Experts of a small language model.
Training: a variant of SOAP for the experts, 824M tokens, 6286 steps.
Below are experts of layer 2 (counted from 0) of a mixture-of-experts language model. Rows are named up (a neuron's input weights, with its number) and show model dimensions 0-159. Each number is 50 + 15 x the weight over its row's rms, rounded and kept within 0 to 99.
Before each expert's rows: "comes after" lists some tokens at least twice as common just before its tokens as in all text. This comes from a sample of Wikipedia text that the model never trained on. Tokens count by the router's weight.

# expert 29
comes after: " ", ")", " —", " 0", "\"", " 1"
up0:30 46 70 34 61 78 40 44 50 61 60 63 38 65 55 41 42 35 47 20 46 41 60 52 70 63 45 43 47 59 70 56 39 44 29 52 43 29 68 57 70 39 47 38 51 42 41 77 51 47 54 45 30 53 63 78 21 45 41 27 50 56 64 89 43 38 62 86 25 52 38 28 55 53 52 45 43 58 75 26 88 48 45 23 80 36 25 54 51 61 43 65 68 18 41 26 40 66 52 43 46 55 30 80 47 71 62 37 84 47 60 27 57 58 36 61 49 57 71 53 46 27 52 63 40 65 63 41 59 47 55 25 26 62 47 49 44 60 61 55 27 53 64 68 53 23 54 55 30 60 61 63 67 53 62 53 30 72 53 52

# expert 21
comes after: ".", " |", "s.", "==", " ==", " ="
up0:47 60 52 71 46 73 16 46 58 53 47 45 38 23 35 51 21 63 73 69 56 36 25 22 43 30 51 51 62 62 64 59 48 33 72 53 66 80 54 76 32 25 05 42 72 52 70 60 50 52 58 37 52 38 62 32 51 42 46 47 64 51 47 40 74 40 56 52 48 59 52 37 55 72 56 58 57 24 50 45 58 61 55 48 26 63 40 41 50 34 25 36 60 69 44 52 36 31 46 58 56 59 55 57 61 61 47 39 39 17 52 12 20 39 58 71 61 57 80 59 39 36 49 58 74 28 63 67 62 71 56 64 21 52 59 21 50 36 55 73 56 49 65 45 64 54 49 47 52 66 59 75 82 53 62 59 43 51 28 58

# expert 0
comes after: " M", " m", " S", " R", " Al", " al"
up0:34 44 30 57 42 48 59 56 36 20 59 77 73 61 67 41 49 38 33 34 48 49 54 53 88 54 50 56 57 54 58 39 41 59 35 26 23 26 50 54 28 61 59 29 58 49 67 48 39 42 13 66 14 39 58 69 68 67 51 45 40 59 73 36 59 45 52 28 48 71 70 54 20 55 33 80 45 32 33 08 67 54 60 58 74 58 44 32 59 45 43 19 63 40 65 58 47 45 54 52 45 52 58 26 31 43 56 58 51 54 53 31 41 45 46 60 44 45 39 23 61 43 30 56 41 41 47 55 56 24 04 38 45 69 53 67 52 47 42 55 58 70 66 64 53 60 34 74 27 62 26 34 34 37 34 59 47 65 58 60

# expert 5
comes after: "|", " ", "-", " Sc", " List", " att"
up0:51 53 26 49 24 64 62 59 47 49 44 47 37 46 37 40 42 75 55 33 66 36 58 40 57 13 53 53 63 41 68 70 33 48 42 32 74 21 98 47 49 16 40 36 61 63 59 44 68 53 64 41 27 43 62 61 40 66 72 47 38 34 54 39 44 66 26 50 54 54 30 52 46 39 15 49 43 40 54 60 71 44 43 50 52 65 62 76 64 67 55 43 37 50 30 48 43 37 69 66 39 18 41 58 48 72 57 45 66 60 67 57 53 28 29 35 36 60 54 55 94 45 21 46 32 51 58 52 53 62 48 45 53 58 25 34 61 64 28 74 49 58 58 51 73 44 33 56 63 64 82 62 55 53 40 78 73 63 54 37

# expert 13
comes after: "\n", "\"", "/", " \"", "===", "–"
up0:69 65 40 63 40 52 35 85 59 52 56 31 42 45 51 52 43 39 66 33 48 21 50 35 39 42 59 53 32 63 62 48 36 71 45 61 68 83 61 49 50 52 62 34 51 47 46 40 35 55 49 49 28 40 42 51 62 47 77 35 55 53 58 57 71 26 07 45 25 75 74 60 65 29 47 25 42 78 40 65 52 33 55 52 62 31 62 45 53 49 48 25 71 25 46 63 66 44 93 61 46 48 38 45 33 45 59 65 30 57 43 45 35 58 62 40 27 44 28 53 52 59 62 27 45 23 66 61 39 43 25 27 53 37 55 27 56 35 45 60 59 68 38 33 30 60 56 41 47 45 72 74 69 72 72 63 29 24 58 31

# expert 15
comes after: " S", " s", " J", " N", " Z", " L"
up0:70 45 60 67 32 42 37 65 43 64 45 40 52 48 28 41 30 32 50 46 70 60 67 36 64 54 36 10 67 41 65 34 40 17 36 37 25 54 49 67 76 48 18 31 56 38 46 53 52 49 35 52 58 52 48 59 48 36 59 58 49 20 60 75 36 73 19 32 79 34 69 27 53 55 26 59 41 53 64 66 71 37 53 55 59 41 43 70 71 67 59 66 80 26 49 23 41 69 60 42 55 73 67 48 58 50 56 50 82 53 40 36 50 60 66 74 38 52 32 59 62 38 49 43 39 35 52 31 62 37 49 29 69 19 31 43 39 38 29 35 41 53 44 53 38 36 61 53 52 73 40 55 32 74 45 45 31 50 63 69

# expert 2
comes after: "\n", ".", "==", " ==", "===", " ==="
up0:46 55 30 27 34 52 23 43 48 02 53 39 35 58 51 40 15 45 05 53 59 62 36 46 56 43 55 46 54 36 41 46 41 61 57 74 43 76 46 44 50 38 52 38 56 50 55 66 49 45 59 31 64 32 42 43 59 47 54 63 31 26 49 32 53 50 45 49 33 62 38 45 45 81 45 44 55 59 82 33 45 86 36 65 53 48 35 48 51 36 56 58 57 44 59 45 56 46 54 25 65 61 52 49 37 53 36 70 61 66 49 53 68 48 54 40 57 92 74 54 45 25 48 39 72 85 28 35 34 32 52 20 46 58 32 41 69 57 54 46 71 35 53 45 32 46 06 51 49 29 40 79 45 53 56 77 37 63 68 39

# expert 28
comes after: " is", " as", " to", " was", " in", " and"
up0:21 46 35 58 35 47 34 64 51 41 39 35 62 39 67 55 47 32 76 30 22 28 38 57 29 26 22 26 28 43 61 42 47 43 80 30 59 57 50 50 55 66 60 46 49 18 49 50 38 44 38 70 52 30 48 60 44 47 54 30 36 51 86 64 46 53 35 45 62 43 43 38 40 26 46 36 27 28 53 26 48 41 42 12 49 39 32 45 53 77 34 55 40 33 55 48 21 33 32 31 49 55 53 64 49 29 43 51 46 40 54 55 65 35 45 24 15 40 54 60 37 34 44 42 65 29 61 37 62 68 63 84 51 29 45 63 32 30 61 66 44 31 47 54 34 54 32 46 58 59 66 29 43 36 54 72 56 67 56 21

# expert 18
comes after: " B", " b", " T", " H", "B", "b"
up0:52 53 43 51 50 38 52 50 62 28 33 34 39 35 59 19 46 43 51 48 47 28 41 63 34 56 65 65 31 36 55 45 38 38 43 52 50 40 40 49 39 65 57 46 55 81 62 30 66 45 34 37 53 58 22 45 25 24 37 32 37 45 44 56 71 29 58 61 48 48 60 65 67 34 48 54 37 47 60 70 71 67 70 65 64 43 43 12 47 55 15 73 63 08 43 31 66 40 48 51 77 75 58 52 24 39 53 42 24 54 37 25 27 41 30 36 44 47 38 34 47 53 67 33 57 55 35 52 38 36 33 67 43 21 27 44 67 55 69 65 36 41 54 59 30 12 54 56 29 37 36 56 36 56 61 26 64 27 64 41

# expert 12
comes after: " the", " a", " The", "The", "'s", " this"
up0:38 60 27 66 27 46 48 24 62 65 60 58 61 52 54 52 35 44 70 86 34 37 80 44 46 58 45 47 87 69 31 40 46 28 34 56 50 52 38 41 54 40 24 47 47 45 39 35 54 54 36 32 38 56 50 29 34 21 58 44 51 48 66 17 71 31 44 60 34 45 68 32 61 25 47 23 60 49 52 55 85 49 48 37 37 46 73 70 62 59 62 67 29 64 39 40 28 34 60 54 38 31 36 42 54 50 73 48 35 39 66 43 42 21 45 54 42 61 54 24 66 37 83 52 56 58 48 45 31 32 63 49 60 62 29 70 45 54 62 56 40 31 48 30 53 37 66 66 42 71 35 45 17 34 57 59 21 61 35 75

# expert 1
comes after: "\n", "\n ", ")", "\"", " episodes", "1)"
up0:43 70 45 42 75 58 45 70 49 49 50 47 44 50 38 77 38 54 26 55 45 52 33 26 34 62 36 47 68 38 39 09 33 18 46 43 56 50 53 52 52 68 38 50 54 72 46 49 11 56 47 14 41 45 54 39 35 24 56 49 15 67 32 47 40 31 72 33 30 36 24 33 61 45 46 70 33 29 45 67 31 66 25 37 31 29 53 60 43 63 37 65 56 59 32 32 63 61 78 58 47 52 34 17 30 55 76 55 65 68 39 49 63 41 24 34 56 49 55 35 36 41 61 49 63 49 61 46 21 49 41 37 40 67 29 33 39 52 67 49 77 57 71 62 58 52 61 44 34 50 60 59 41 58 62 74 75 56 53 48

# expert 11
comes after: "-", "\n", "Personal", ")", "Scientific", " Location"
up0:59 58 51 16 56 38 57 51 36 51 72 43 46 66 33 22 47 66 41 41 58 55 43 57 44 44 36 20 42 38 40 55 50 72 38 45 54 72 41 08 25 39 55 16 37 47 25 45 29 49 52 53 73 50 62 63 49 32 36 49 38 61 49 60 19 50 32 49 61 56 65 32 15 28 69 30 53 36 36 36 30 34 48 27 50 28 52 62 41 46 34 60 55 35 47 63 37 40 29 41 38 35 50 27 38 46 36 37 44 36 40 54 24 48 46 53 46 47 72 60 48 67 61 47 28 68 44 26 54 31 21 31 53 46 47 59 41 44 60 55 64 59 45 52 38 56 75 65 71 55 16 27 26 71 52 37 63 43 77 13

# expert 30
comes after: " |", " 0", "|", " 1", " 2", ";"
up0:30 49 49 46 29 44 28 39 53 24 46 50 58 31 73 46 70 57 44 88 64 37 52 34 50 75 40 36 35 39 43 56 53 30 57 46 41 48 59 78 30 55 66 47 44 42 39 31 46 50 50 58 56 42 38 47 48 75 53 48 68 44 64 23 41 40 54 59 36 76 49 55 41 50 22 35 38 56 56 42 55 61 59 65 31 46 55 48 45 56 67 38 46 81 55 33 40 53 51 41 56 70 34 68 57 53 61 49 44 27 56 61 51 28 57 65 43 31 40 76 80 27 51 25 79 40 37 62 79 50 33 35 68 56 14 35 19 78 16 66 61 51 40 58 61 60 64 57 54 52 59 31 58 08 67 17 57 57 34 41

# expert 25
comes after: " and", " of", " that", " a", " as", " with"
up0:39 42 43 57 55 30 42 37 62 38 33 54 50 50 64 63 62 16 42 53 48 66 51 62 58 69 56 68 42 30 21 58 53 34 52 64 43 41 28 34 15 67 39 44 54 68 57 74 57 54 53 35 62 49 30 46 51 48 43 49 27 40 48 14 51 62 39 44 24 47 17 75 37 49 52 42 50 63 25 32 41 50 30 16 65 24 32 51 37 74 60 66 35 49 68 59 45 66 44 36 16 34 48 53 44 64 37 51 82 36 51 69 46 67 58 36 29 77 45 46 57 43 43 86 54 52 20 63 52 42 47 53 71 58 35 29 44 57 54 46 77 63 51 46 62 82 61 66 51 65 50 25 55 34 36 39 48 64 39 79

# expert 3
comes after: " P", " F", " G", " p", " f", " D"
up0:34 41 19 90 59 57 63 48 61 30 56 33 53 50 63 40 70 67 54 54 55 54 51 53 39 60 40 30 76 00 54 62 53 32 55 75 65 50 52 33 36 25 47 13 33 45 58 38 47 36 42 54 56 36 42 35 27 66 33 47 30 81 56 53 66 49 44 58 41 67 40 34 37 48 83 53 70 57 62 37 38 38 52 74 56 73 44 40 38 56 60 68 58 25 69 39 58 42 53 40 59 42 42 36 40 31 41 67 49 50 58 48 58 61 33 53 62 51 51 58 47 43 42 50 59 48 42 14 49 53 50 65 51 66 50 38 50 37 46 95 22 54 79 82 63 57 39 27 40 70 42 53 34 42 67 62 66 36 37 23